Below are experts of layer 11 (counted from 0) of a mixture-of-experts language model. Rows are named router (the router's row for the expert), up (a neuron's input weights, with its number) and show model dimensions 128-191. Each number is 128 + 32 x the weight over its row's rms, rounded and kept within 0 to 255. Numbers have three digits each.
After each expert's rows: "mostly gets" lists some tokens that are sent to it at least half of the time. This comes from a sample of Wikipedia text that the model never trained on.

# expert 5
router:145132082126150095126126182086138113133149152085155107139119128134143138216161085118183142133071123209163116140140105122114137112108086138121182162174150151098198149146166142097129177078121101
up0:190136072202120120148088168136165085141121077077158112171165154166114086141146209159168169121102195191127121163141092084096118127161170132130137109198120102126164103120111117142139154128102097
up1:105115119141141129168134177073143139128170176140221126162105115149168128151121123085071147104170130140118105145153085108119131103111138122113144106160152099089172166133095078120230164151132158
up2:128141114106082133152102135141195113163119087170147213178152127100113127169148122166148152130104072143064112097157137090095179079108051081152164199134134146070151132149122083170149124104079061
up3:169137113151183102126122138127086087098138141128117083139155124111117088161143148132182120132177109196119166160149098192155153155170201145080201155132167109125111113152139171143174082172120106
up4:116116139169147128143076126117111112073150116097165090132164218125131136158175114109148134136137083134141116140169122080127114091152237127128143138136119104106125127142161161108102167129095126
up5:145115140202074112108077093140133134112143104168128128159150144181160115163129118181103111095103115135146177130145126184063103113146107098132143126190145141121174103115154183054144218168122116
up6:081115136172108146105173125028143168163159150059130135155136136100119134111134149175156092218128191131148144102135065102117142137155110121097118168137144157112144114145170116107170159129147140
up7:123168128118128096122135145116137089122129110113146093142108068155128116120108112115146134164114141133125150155139117177118077120129151089136227100155139100129097159119136108161158091092144175
up8:159119115118156123182174147105097089107109112176140115113130131094108142104127094083095106095124178139178137095093088116123154107146137120126131115136162134181135090077145113107126100142148160
up9:159104135117145146101130105124124174128165182126105119134157083184161116158056146134124104132168098175137158122146140134133127118133149177125141132153099150120188232142206132122107151112107098
up10:161157121153100090150108161110081115140116157133100123160165149139104101152199101079139119104152050132133169100131128074156138063097099121097117166147176139121162112074141160172132158092121123
mostly gets: " they", " wife", " \"", " Dr", " U", " ch"

# expert 13
router:127147088109153117152097135154101126111128084137182108128113153121097140218106110149131114115113164154148163136141130096156151139184074091157092152177146130116116084157106141105174133099164078
up0:136189140180182115111125153178170106151131162160133177038069094173115159207049148128108188145107131177134114109139179107162095109099174129175114141177195141114125100156098126136138178102129098
up1:168153152151110107091127093175145112105171179144121165112082168116120157146136105146141091129151133135067132073149126136149170167152129077097100084122121080186106136144154137150111143164064125
up2:133147152150143145155099147202045127117155193124141143128171151086127132144107158129116156099150131089097138119117127095139161197128075129142098155158069110124089136122063195138096104089103120
up3:153162125157086085117146133202140087119128147132127169130109078128079104074119129082141160100198107173096155151223121131207108110139114149115103173094109118160120108142163158070157115132128093
up4:163132112150169099133153116122091167075112124170178075139076147117133223109170103064085129180235111145145073111136102125122101129147163165119103112158098200143128091116115133091110135111126107
up5:138141130151132122107074140152131152139146111127113150164097160162171146120157111101164122112139104154155106107075137167104169196130130149138106141123163086078148101142166083142132112163112134
up6:096149157141141140107183118152168107095102079116143139167121103152143083152223059167145115149155124096126127131158118124116075086103103099180150104075088115080103157081140145128117093106085207
up7:109070111158096134149191138180155103122159121094143108117136151097149130129133164137104136133113083126124107143171156112149104165121138109123091124132138128184135075102130102137140086107097230
up8:110175155119163114177172118105181157126076153159080112109099115128128157131113126125156097122115155142153066197175116133129188121142095148112119121125072163051086142142148170099130101107158101
up9:112160204108075086107127085168121143129106144159192069110170096124124136112134131163144123071111135159081171129117122120140119165134113130181102140117160167092105101120096091134138128140088108
up10:140125132120165167100145122114120153174145131117105063119124139215116133197158117171139076170148154051181081125119116113132126137166137142108102165112146153104134147138136184150172194139138118
mostly gets: "\".", "\",", " and", "Scientific", "',", ".\""

# expert 0
router:157132127146165068120097113165121132082129112168135142132123121069121147155145175150131144125142118159117117201151159114149171107080134128122084168123132128148148190150197150143162199118127104
up0:105138118162165109078099082164161130177096109208119099090084150141124141122135132178159157120135131147099162116146068182128099112072114092135105135131173135224119139133128146077155148132117080
up1:109158149138155114133170074143154164104126127153158151057166137100134164147128152118082086080097134121078133123104129133119137104080147126118146159112132094073056072126201103151129159190108131
up2:192066139150131141173137168136127098082096153155129125157127108070130120126125160119177093074095124151111139167167144057209081101156166088144114132163137094146153134154105106165139112166148108
up3:102147157132183090118173095134092061130111157171142117160137125108118128185160171114165136135165127119084131136107063115152071119065074068126177142110072106107130140121164052107083220137138144
up4:167168094125092121156168129078140088112113093201095138150166197115099115181154185102148099108115126090134173169136073115080141111092116122084058127102083105111145157113184096211151124113119091
up5:156080167158122101161125089123091139156135095065148099139128117142168068117176219083159106118109141177117153120142216093132154102138065108064083156126178152151193120103048101134114117123177124
up6:153113111140113112144172090083083058085088097176129131100087064138141109116099118146118120147135138132088114168156108084116161136137175100086100107144116160156114170094145115086158184144167135
up7:132166167129086102165140157180134156020114189158134178154160094138153212097117181102065128126128131169124102173157054116123122100121196091130079169126173187138184173161185156141137161118132138
up8:143160140110146114136084148090140106134107141165092133129108165151100104105148130143148107095081087190124081151108107142109070147157137116120156069102129106190145172112120153149152098146193125
up9:135147129141126100115160159196183148078090127130111125107139113153122133119112098126136107101143172156109116086139182148177128099176173147106061134109133157135169171131122120168176138110145117
up10:109145125145114160078068097156095142097141100146175127140117150118170125177070144173125177184138092120091123214130172101128152150170128074155135100149137125152111179085109095193240127170117175
mostly gets: " County", " Angeles", " River", " South", "==", " Valley"

# expert 4
router:165147127157174050115067109144084136108111144143120139099125117092187143179147197102134100140184137131175134138142132152082122145139184126141112164201121156134132167111165128170111185144130102
up0:157118144103148079152154113114109133106163076155127144157101166082114063168150137118109157029108122075139089110117098120133116110122131136138118117087155084142089176127139054206179084184116121
up1:113175145170140136104147075135108113164142138174165154127168096148178132106188118086079181144155189126117081100101151187101146142117129180145180108178108101140121131115143125133130081162187157
up2:125105108165135063162115123134155118095050176171137132127131182095129125142175193106103087088077097086138148169076130155116172175185136178110118108134156113181154139079136140156142230156178121
up3:137078107092111132054125152186147124124163137156107146085172179124145095132124150137034157156116072097102103109115161097122182102134106092134110139166146094126085126122088132085112150159095149
up4:167111119123152087115088096109156085130114188149103140138159112133158121141153173064062139123145170109109109149187178145064093142139141132166103102140147148099110149118142080106156124117143115
up5:101110115138180088096145161134090175091143129152107114131140146154145054194141150122179101196158159134076143077117142172138167071189184157104104124109047143108170178122146170182087101154168129
up6:178162112129106133116101106110104144105118131109087074147142115114158095136172111088110177147122082174130033146140082109187037164189122137164147110196132095144137167189139116134154129120108120
up7:152149148139143136137113128153134123096207121124174168070111135079110100150080176113166183168119124143165046112204174119122130138107141142084115160108140184169156199125089157140105152158151140
up8:174113108168155152110158170204134125147100036127154128098156151157140113149099171126163184120142095168142162134129112152132125141112119118089112096113143113074115128165090141048167120148129107
up9:124158087120153111115147098145131172132135152148133133115143144113165109194142128080153095136134162094171163159140095160128104127101094070162036172154142121172124133124165100127104108153142234
up10:045117123107106118176106122139098153158111149122133052115142113148125188144088123162123128147114184078147101119130119129114081167188142105102121153125075139133164109123146104175139058112204153
mostly gets: " David", " Richard", " John", " Michael", " Charles", " Henry"

# expert 3
router:103115115098126076130100122093067122133060130106162086159136136091115130193169144101176122176095089118132077171129176113127158100090067088161149143097160146168161111139116164107128189139137109
up0:071173138116145113171118162203150121116119145188127148135116168122128174126096153167134176110104202152085093143155105141146138151127100132135109122112080193122104150127178104113102139079121069
up1:169142134057039045082107147108131135176214168120121119120132125121161101142122155097125181119051137124163094138150095129077199103163129119168182167128156169150141080127133143106143116132147151
up2:049110118158189108135124121078113153169139122115117099167172184097079147176158120137107118136112140135094137108061084097119139105155080139115091072078110140135141130131130155104108134142131067
up3:162136155153110089164130100137140105062076148130088113127121116108140172117169135020137123166171127117145108097128142186141170108081074073102185165157079137169128136134175135048087111139089188
up4:147109123119105108155109162135167082144104170196091130118081110072105118156169150111197160109104154148081079110135125138144053145100120138182143168060100138113149151128095149098111154086165132
up5:151175123105082142161105149155109156087158134154057124034105112152129143138115107149103082149125098072148100184121151090111135147121097083126157101230169129209100144162148163112138154151151000
up6:159140139109106083156178098130187165086150251091065125114098086130115138147172111127152078123096144145101119140121149117111086125119067141119145099160137138130134156155189118136136115168114195
up7:094151181114119081118075116088074153088131162128166039059144129097170153175151160128091200140131092158155136147153167139156127126184136087160081159145167134128131070166117156172103131114103128
up8:125098161186071108173108134145121120112130114145175144075117112047073167140184124108132129150099082161082110146151130108041135076064103118111126159090149128104128175130128137178115154152133117
up9:136108090132142107111143088055137088120076099120136077098080096187163142181155124136152075136154122108129160129119150135133122158171175130153158103154140144116151167112087181151134170168115066
up10:133159167084126085083094124120117157178121079119102155105146180134091128133182165136087103139112177175124090087065172058117105130154110140078095218136114166108130050125109120144121125144135155
mostly gets: " University", " football", " government", " College", " Council", " politician"

# expert 1
router:173173136119089056141084137178145124123169164154119111160099206091081129135107223155162143135153095082074100138113152152110169136134097085161170068117166123142133091151113096111116170090100119
up0:114122091115143152057094156131159117112082150099156132169176171173109121111140142116118076175111168063157078102208087149130053135145135128158077118168144168122120125109137145192098138133149129
up1:172100159137131119163151202182121130112183136123145107068155125101097110166127171146107102095116115130146128121124081133187067133128117115096129123124226082121138102111194180155085111132156084
up2:170174122127130088132108201143091082149139149151121078169188080170092149185147170119153089085122104142084082087130085108115145084166107141131158117058140169081149082100108141156144098114126124
up3:178165113117107116096096106092135123156145110108144165112126185122143120075138195106101121105134104155106155104174178184169128099141186065173117059081130126133127100147073148074159095100164119
up4:174111097135115106124125144090174181152143169150084166150121183144203099083132164053135126131148119176125142108100161170123118119169162100135129104066134125183112052159134129120124136125167172
up5:146125124131091110162087129115143173137173076163094129136145105134123068097137098128152141173161124093040078171179183122054088152164121133105064101063110147156127078089118095082171226157117135
up6:084140091140110076154130153133096066087121126123163075111162152065110109168128171104109151150122184060110083144128144167137194112172145123098110134120067169139133083108115141117135157140166130
up7:137117109144138107146158137111105151102141133178156080140113137078127150145127117148096134154077095102125132089145144161117117135142114125091138155029131154109119128192094108103141134120089133
up8:117132063163152090105127185091119115079123100113113148101114112092151133114174187124136173101098043173187096127093068115109115162127158128103087139193148122176114060099191142085143175148089100
up9:131133185124060115137150138171170095120104117139107130146151188159118107140145164110149150121180131148114133100064119134171130116191086174129202140143127142187120147090081103138133136084121089
up10:147131117140115122165119128136123109185147087142153103125124160138060126137105153179160093151177130097127133121170147077110111144133088153176172094100134127129125168086076157173115140067079158
mostly gets: "201", "199", "202", "197", "198", "196"

# expert 10
router:153104066144158071136138081112103123166130132120108098117122175137142176190145152082133095094165153140121127149126165122095078120111092120108163139121146117132121087126123149170100190138113083
up0:149161139126149114098188110143137150103161109083110140149107152112136139150156119117151199117107107069161129186167137155138117096140158129120121150144096115145074115107132148082125151135214145
up1:138081121124164069135076105160153103089129150062180182112139155090135158169108075089141190061077097141100113083170096129159107135080148153146176143162166146176116096143133144085106114117146114
up2:118118132147126070129194074100173157189114138092078158191135138113150109118180165112041053103112144141162088159111161126099081168155118137074164139180107074104106130139103172126127134195111090
up3:160117145115137121098160129103156129062157130163126097097177138101145114161149128174140111184142124110099168142097125121132155105117154098141166121169105050115084086124133161170135129184134116
up4:165130084121132094156108144070104174115091143117112130074117176094142119163161134122106152161149166108135179075071100067088168128128129101101131100127100132061171092101109128160119191100007115
up5:151189040174110120180142122147125126109134146090131170136121094157076144129113128078154082152104134114157135059122169113087106107127180102119105102113121072158125090139166124114130133149142070
up6:112124100056163105101107076114143040078131079102154069131119104104129141138214162111152060131204117082109110111086164109134091076148140141106113089162118106129134165162117150121135157113164075
up7:139147055161175132159130082122169147109102168152146166167105148124102073117170180079051057131152151093162107151155168113170112099134153097099178175117152108143125141130140094118141141147168102
up8:144136134133094135116182107165133170117094163114181110108181134086204098155173114142125103204077125139132188171134088194089120121150139132089121198146091180100125094145106077176161108117149144
up9:133116095182139115173094111145145097138115112161189033103149139135136182158211091101160116061138149138094092115147047112168129134179133124140163152173111091099101091129152133086130145058160120
up10:106139105096142111084145133099050091132136130116118099142091122164130154123170123123086082105156147161086147147162153110145127129096026075105175154143161127127157100125105153091175115189046086
mostly gets: " birth", " life", " death", "aged", " c", " relationship"

# expert 6
router:153122136113105089092157125103082130134161183117164087194078132142130210132145085093170103119112120192161161117122140156105189118120147127126121170172122149098160127128124183057182211095194109
up0:144096159158134125065117164200118110145096117141105103148089137138119090164119135108126209114163135165123133159095150119142104156168082121111106122159142123144113141131157124071132131126124120
up1:121108133157128109125146110093166144146183121121104118124176100111136082110147121157186160157124187100115110091146100098135200072154131147141131169134158144139087085142170122107101171108102164
up2:092136085103165106169156124106134106124182107165127094155125104148132198146145080098116114251135196173141158121162109098070162089140080154056132109167125149130121061163145145113145091113135171
up3:138165124138124161062118114141102149111213126133075182076102130153091169177084051098174072175104125148128171121165107067104166106098154158094204146116113152064132118151177073096176098120154134
up4:159104148101153127087107164146074163141147109106083090154168112174117076129133075094178144185064142177135138147124112163114150132145139144082154129162104139121090132120118170066093102092137103
up5:149122100100136078085131136154113131084107159114113115138092142152167160103180101154157130127111123121117166086161130084120160107087129118169131123125083123110126187114146094096107126094143138
up6:140168136122141090101147227122156141115205134173120089166153121119126196142190121102112114155139122084115156086061176133120152172120155111131059099201089087064100063098139135120107147089117110
up7:097057169066092062100144118121112142109125121097126052172168081087167160150132087121160174137168091049117106144119132152131169140168151140145104129150066135106105093106188168117148149125166137
up8:195112171189108090129150137158072132133199184158151107143135147148133156126181103142097068159136122117083167126109103116121143148111105132127178109113143090161086176092133103031141105132165126
up9:109137119168169113156119150125075106174188153147150113096082162149198140140188091149055112125164130145180080164147071166159145146140182150100103156201088163110131117101110158102142140056162119
up10:152150137117147114123163124162140116061138156140156096118149083124146105135122152145153104185120101160157132168130108168133132144184130102151211128129141151151164120151141148106108129202071085
mostly gets: "°", " album", "″N", " film", "′", "″W"

# expert 9
router:132107077172136074091103081075134101179140163159136120140157152019155097131114124147119179178105186152152106173120170122127120091142067108095103112135197129091156127118145142144122197157182160
up0:140137186111063131144072135141173123125190135103104098120152201132108114145100101153141138170143130110107079165156159150134161140154149100127181103141103127082095115173211078096165137128172124
up1:156127111118127074129113143162113130180121116177098099107166225118167097101135136133175171139084144163083136139168153115136115101095055127148114170178126127122159106137123143149104092107161121
up2:190118169170128099128096135112137108085084118143138156121136209103201214096189128139175160133133131141215061198111156095123099132122105074110115155125127124126131122142159137131142142139196212
up3:131151106169158094079162120139124154224127132133127106135143116105125149154119167069174135141147125107172115100102072126050096135188107142131145109046101126143135113167137107175136119208117150
up4:104124126140106096082107204156096108149160163139100178179165121173117165170206103123154171154139162155113147099122078113114201155169147159104131116169132111047129131183090133088091136142083135
up5:106120135135090102132109071131209108166144115123078172123123165124122128142132115081113189136088167047038168139175119082113126131104127160080217111129159114072106171139099103024131194121110100
up6:135072140098174062072081114078151151178078164163129165142126109122135141146160124161120155103113138107121141123119162151124255117107129132122116145167076173106113084176155125109124136148188151
up7:154134135150163099207141122109116138168148117172123076137193101143087067144104159114107109062126123107117178106162113073176181097150123067122060152155144114148130140087198108078136157090114182
up8:112109155100034133160152094072133167086157110169133126133148180088136177118136138156091183100071114135149143092113138158129132140136075111153107088056163161134105107169114132123162161117103159
up9:096170127168131130182130113155173154144096138095112165145135174130155104127099101080133089114171115113145104134183108131162123101162096066167102150155149129123107127147165119150160177169080117
up10:123113115155130141153120049192153186098145154102165187115069132112146059131145136182140061147106136149077076113146188104109126110074138092109209161124083205193156171106117138142112183072163061
mostly gets: " ", " $", " died", " aircraft", "j", " until"

# expert 15
router:116143121097108082098092096091146090168090103123163083147131098048139191194133103065128086177087144138207127113103159102117108117145136145111136147119182144114101142151076187126174150121179108
up0:140150122136112107120154129155147083141127194094108147148141074146147173123122062142123106114139127147191086132152174103129126168072152097126095070140161075148142129068085085155087044132160075
up1:106139179113098118104174144128185129135013116093155136136141143100093184151083138156092089138070084097097083111122082123076119140071097163154155112171137112162122146101183115128162213108132106
up2:060164125071151093112137126175076158111142108080168106118133150149108114096149107111151117155106124116171117147098131169132129172089122136101097155138100143142124115125118173147192136079170138
up3:110183138072134092115123120058148090177048158136151184212158125095178135169124138140096120169171087155124083127125150136137135113150139129107109122140103137116132155106088163119132166145185125
up4:129164157166126151143098133112066119135123169123181110126162092104149185121109193122156144171184104156189170127180104109159160211130111122085102120104146124144087137122104142119150182095091098
up5:110147168097136135079114134049163176109099145117138140126101124191131179211121113136119107189133145115108093155059090138136126191171151091130165150189133180115152143091108160155123106099148132
up6:139136159148108082123070102128119114157055141068167079126144104117145110176134090109165136150131129185158173106144182040139103121099152098144135120111067105156133128121060117176118135143182173
up7:133163138125122093145117142088103122118102104138110133109095121112107181175235110071162139144111140134122162109098113126155124079181159133155118138097123160160115132153079166088154147099167142
up8:132135130151099111045135051146140100155153114100155128089164109108133125122177138123136116121127114146130126139126149083138111138136126100106088144114128109119197113061176157067103145091140195
up9:120137148099099113154167088137121118121144107116112085190137096123083160181140092117197137114029138136192118129170134180166095116082123138131074091091106138121174121147149130086213177142126176
up10:128121131155141123158108158041190102208124139078145078172101132132111126138108134118165076112143125120180164151164100097092121136161153147114070173110160126123074154154108114169108146095123124
mostly gets: " moved", " north", "000", " one", " south", " went"

# expert 14
router:103172117122156086124156149111112092092116149169190105156143097116171104166090106118151117151078143152154104122166102112192102161053163112153158156093128138177147113087104125142172137066135094
up0:149161102116145117124148155079068106076113166083212124169099131080135134151074151069111149119103123110152113162134150126168156145103114105077118102072087116211098095111133196143110121140139123
up1:134104127131197122141185138063158117133124062146187084194156155164111157186152132164088129087099102138158056127129105154120145040131067137167080163159133125123115158157144086157163139147099147
up2:139085134149076114202166130135108147147077167099143104107117096137133177158086132131140144167161135126193086126110152060083142129102161123130100130146102106102135068115144172195140132061104134
up3:107175172107126132169121147087089065076159132055116118112069115165106123093129067057156200140123146119143066165150097103103113158159147138108057122161123136088107097149107183134129141112147114
up4:130131126119165117167124169117167106113101086105116098180146115133135143135179115129140120135118125086180088078183152097110127173172188113113136141140124083107122131113087112134128124123079184
up5:181134112116175128113170125173170126076174152122075192111166162105170182163156133130141121156122102146127076058133143130112145114143093100099123170142122181163163104144129136178101104129146140
up6:161168136152176124094104129107122103170166124150180173102165150132103145089075094151087145117095130124127109133156158094106174137154138118086143111124107166114093150125136095172142113148109156
up7:137151133173114104146087158119128122148174110159147125138167171151146145143111088128172140104079188090140054167185146144087087143124141142125153177108166148171137119150091130105151096115145143
up8:174130132085110135094153077132115130125103097157169141136173178144136104102120144124151110086065146151191104072125110077176105129140128125119173112093166147091142081168060126230120109080157162
up9:133153145122124097142157068118093115115116169135111151120113076190066069171211150159092093152121162145133061117166173105099170107126133038189101139100100100152142119124093129212162116153163110
up10:080161132139142128100163102163096180088148093109171137131092144158094102097080062159099133103122148124071153096122123133136142121127116136087130115160137093105151170155160145080120139090093122
mostly gets: "°W", " |\n", ")\n", "\"\n", "|---|---|---|---|---|---|\n", "|---|---|---|\n"

# expert 8
router:118121117132130125136090139146098147135125211092134104085119118154136106191109201114150075176126162161140063140166063112111145121158042105114123195109163100128120137143107143179134107096125122
up0:123159057150123170157208192165103130147142119129103082122071123154079121119098083140086155133157078111088104096141093083137131109168100157108133132131168124165131135164192127095140113166139141
up1:126184146124120154125156041145130160093119126118138119108111199163112141121125108156111116062130171166095117173128094159111147108192163121150121094177148137117088164149134126113103072092112153
up2:167141146121077094138132204142093110157087174161103088114118127085164105078179143112096178148116164120187104064192109162112101138111110136176109112071127077073166184137178098172168149117096138
up3:121189194129098104126074159121159144168132126114074131092147174148178172162081207130121077143140146121140168115177166150130201073134036152144093159167199131132153143080114185131128103095105150
up4:082096112110105139092096111162085131134123150131139093138138141111154156120136107096105144181147164192136126101073160142166086213148145084142128122090130111118121139143100137149133118111114174
up5:095093139097116117106124140155185084157141166096092147083131131147127134143141116124097136115125133073121140097182140155117180113097139174101103146083189166155172143088161171108151153139124097
up6:155157111142145131131213128143106108138139143140088083109159141131194183114081137152150188152156136148090114173139111167058096064129138155159085148139183094128129148083122139158110123112111176
up7:130133099148099071148113101194073130130128089152145113136118120135110080136180156130062136144138169128150081105179117088084126090138092201104115176109139152170131110118125091117136128161115150
up8:096143155140123133096093164068154117150089161171119220108166130212096106137142121131115111084114133166116143112124119097140158126120089099147106176183123145117125115102102100119091153087136074
up9:153120115075130151136132112064131130118172179184124038129172128158135109155131112134156124155175131143172131142141088116175134077129128110100144123127124113163121139116175143182094151087120137
up10:146120085093145178100113178112121127130136185165087159144151158107107115114117133165102112084094123096148143040142088109110152096188083098105144178100087131138134104119097116196036062104136097
mostly gets: " an", " a", " any", " the", " no", " Binomial"

# expert 2
router:083124131156109035127124102131116078113089139172166108094105136121196172114114083120111120128090090158199102145135173096133126149154137086166131148161161095111145151093189159106122238109151142
up0:121105054159135154121091109176121142146093116107120199123131167111115114147161126152071114160082176079120132178098111082058112145057140141128122083107127091162161125180093167166148120113172118
up1:125152169147094110168093157088142138086152101125055101173149110156106140115139067100148145102151102179112102116096114096119126128144154161162120170137119157098101142140066144139090115131085127
up2:151159110175142104155143123102079135095122115116127132140039100119094144105094127121186170114134076137056181145160178130069153123186104129048115068141139142119115093097082138128170147148160097
up3:138130138121123120139100158136120056108084092118147072077198148117132121109168099128129119162190140171161103090109090074131138229161135135153127146125112066200132189102138154125148164088073149
up4:077142171151141089117171086167174105138147143099153075137145100127137178148098090126122101132124054105163111136126085098132133183181150093135155116133105125095199156141176127078144146118142146
up5:113074102108115101107186067122127097086148046086124069148152097139088066148135117096166139128115081108118195157193089124100083149115143098159072097074123123115134167134156178136083124104069097
up6:074056183146126086089112115138144095106232124196164151178124140081159122107120140120174086150148097115140126104156100076114148130093110092174179107122079104130166146145155105074105130142171112
up7:146127076151163100135103144133078138168080163134080172155155104152057116140112107111136128082131157158197138094149113116093078149133099142080152164132114131123133142067069130176150080168092111
up8:124156155178128149100121160144123143138103108097123090158127140152126122108196102127117101165085143153148135156117138126153199136122102086154048137070156139122116055156172107097176154154106124
up9:147150141165122100114146157094136135167110067079124145183126114171130124132125107082136124103067170164176165150134120143059145141133110146102114164145155128108151116134065147175164090136142148
up10:116180157174094130151146085167137111175118159118182128077127126139137106106096112073179123108157197137123115162115109065132115075121095115148182118097085064174142158149201142162125090077184144
mostly gets: "ER", "TA", "X", "BC", "IC", "AS"

# expert 7
router:123088127133098075142079101094138077142121125165146124096121169193107114166125116133137158147070143107164157149105097138088138147115142087090075124118152158134158179129090140188167126146113072
up0:065165178064167113144090095090111117201136131139123102123093145119159096136105095206115129082080121090136138142117118156140122097056042105106165101111148133146061164091066190150187140204145090
up1:194131134069151114113146159145130151121145100143129145118135114107152090116169108111046144162129103187120088158185072095122200143169171137095072145140101125156121137105033151164105173132096107
up2:133137145060113061128118162118164113129149096148162107137127120140097179093107148156143124043123118122096143130124115145161171117138119116074101163141146203045113160108138145138129149120109090
up3:126079124172085125129073133099176080152105122098152148087095186144169129132136071144075141119119142119086170068116097130111163104175131087106167134193136156100127159143127055123157109218154059
up4:083151172172143123179126165126143203073124160149150132055079147087115098134164112043069156170176173186101084135121134150140133108104099108130150109136146186131096095114122188173122102121164087
up5:143132092132146153114128087122087114102116153145112149091103145131139108111181100086117132127072143130132169127092141067077104101093202124086095079151092155140138103125114136122118094023132159
up6:125150172141122094128077126132129119119099061160114106083139153150132129098111130110151161055124170159109122169130085131126185180113176105132108112179201141127112123092099111099128105063068144
up7:124129064078154088160091117121083159087171144115104126128153163186146112099076117147126140151092173131153173106169140114121154139147143060110100097234089134183115128116142146183126121121106098
up8:094105087173112083131169152121109113190117089154137092107121150153131173124139074138142143208129107058128130114190110159123111075158142103169071089112150091076071188132176103146113117093118118
up9:184112132097089104142136116101121122134086120133151103151156147139141053151102125162110179204116107151110169201129126100118149103187117126093143126140094204056126081098132118102100174120138127
up10:191132126106124108166147125154062152154161142154182114224098143153145093134085123156164158076159102140128164162170154086141053113101124062129122139187136129197123097120168116165103111042124210
mostly gets: " The", "The", " its", " his", " their", "'s"

# expert 12
router:117147037117114080136084147121154050179161165125145130198106135091152082133158139129144162147086126131118136155121155107103113191116105138108085119143148220120149170099091173137140208163137108
up0:190144135083181110101101058134094105111064114123120147123176135184178131104133134096125106134085154167108179078122118058089082166090119128169138177148133148168141125150172144137152109079137085
up1:193149087151136112142147115181154164138138110095123146147128142138133109149177132102164183105097160152160146127119198153130113125121106098097139113127100132099136101102179135070132169116137146
up2:092148074100168085148096055146135181119098158169210097106117134120137079151138039157115173086110194160138105153161160101104126138151143139131100081093111160151111155122124159168103112127138148
up3:134120132109151106098144137092114136174136166135105193146081071156092128159105142100138156140104155124120135119147163108125087098130092157163149075155115152155145171115143118185116118107127178
up4:238191144067093165108155142117149132095151181119108208143073198080075153071154140128186072168121120138130119109149154148162117167142169083140155108078118139199095123120182141068133165116117095
up5:102176074142122079144133100127098155132178110106055125135135158059151134166106146142154163117099069099077134086125152054126167169148138088106110154168129120071087140063173174163147148109106123
up6:183125155161129109182137128086174072170107146107094105125065119082170113122216150146094126153079104138109154147163153152126123163112159175095098174083068129155154162135101124120178169097128106
up7:188153143116095130154203077138119115080134178090136184150145158108096125140120127110111155134142184147211128102158168130095138154152096151094133124131102076111148091103124147119183130139159140
up8:132149143110085105118167124069139098079104140144118224121170135105172063124166116140145114079063140163112162132191102070142118138127122180090068068160092173118118124113164124158139153115077111
up9:076141125114088104170155090127113184164117126080136134186107097115118128133230124116141104227103143116159104158092141109146155177221069121167186080169119146156134075137099142149106103133143127
up10:155152178099115076114122042120113073085168097173158137132102103159145117144161184114152117153072123105156138075121188129130131076129122131093197099170164206131120124118058133123080113132089136
mostly gets: " him", " them", " Yes", " Me", " others", " himself"

# expert 11
router:118112145122145084117125117066129060139143106146143105133125146132147140127163158149164135160132151138155144124132083113068105147093143109123102112117120179132129195103107141059127200090147107
up0:168155085148113092078156115133124166103115090114102127086090087077134150097173137099153056118121156109157175138087140113131173112206099125091134149097085151156126182128097163094124128149112084
up1:097146118154098163128117148050182189109131167068155080133123135119116102124042105121139117158131137162176146117115110098119110149140176105129201119136166040146129154182097127151122168118159138
up2:092143128150138185182085126129071143138113102107174137148087161115149141095150124086179098155149124078127158123125063082123128142144092115148176162130070172201127174149112096136151141069120129
up3:105135086106129136151130139078143125104091122110138143124107157107090089111107123069072088114159160115141117128071140098122062124135145153107101119185090136163169117147117127021150136075193123
up4:169122145179182170119163112131160188092083188173106100130170136128099104049099149109171127144137164150135161069104175121112097052069152133101146079158092115159128111121161169147124142144077180
up5:084070111146167147161104176123159112114128137163115111164070199136161120133125140134121166122132168097103065121133124122099149069101162139115144095161149111125138136132149116110152155064113081
up6:134107121146120149147145118140182100116111143132093109140101136193078097108101107085138138165136180064130153144144148078175090143163104163109112119097119148121120166118135116152141115142157135
up7:125163195194153089109144142125139096147148123138140127116153123135043144142119134110115112200121139115127164142113112089124107128114120094056135119121109125217155142145111180134128146104137093
up8:160125180139142132114135116114175144087126165100123126140097125143186093098116209144143137136125166136091129205128153108043011188118150132072160155115113109110168148140128189149085140103171154
up9:098156189113076109123099151174083111131168117150116160135114205106093135146111140154131078135063092095112074133155137143102140139122235075123147157091150090228181144177154157136113113075133117
up10:118129138161179109105188164143107151108138124053106125107104063111076141068137122135143124162143144105000103105142137137111149122134135187130117105094131106103107165093069115098177150121144096
mostly gets: " against", " into", " during", " over", " using", " around"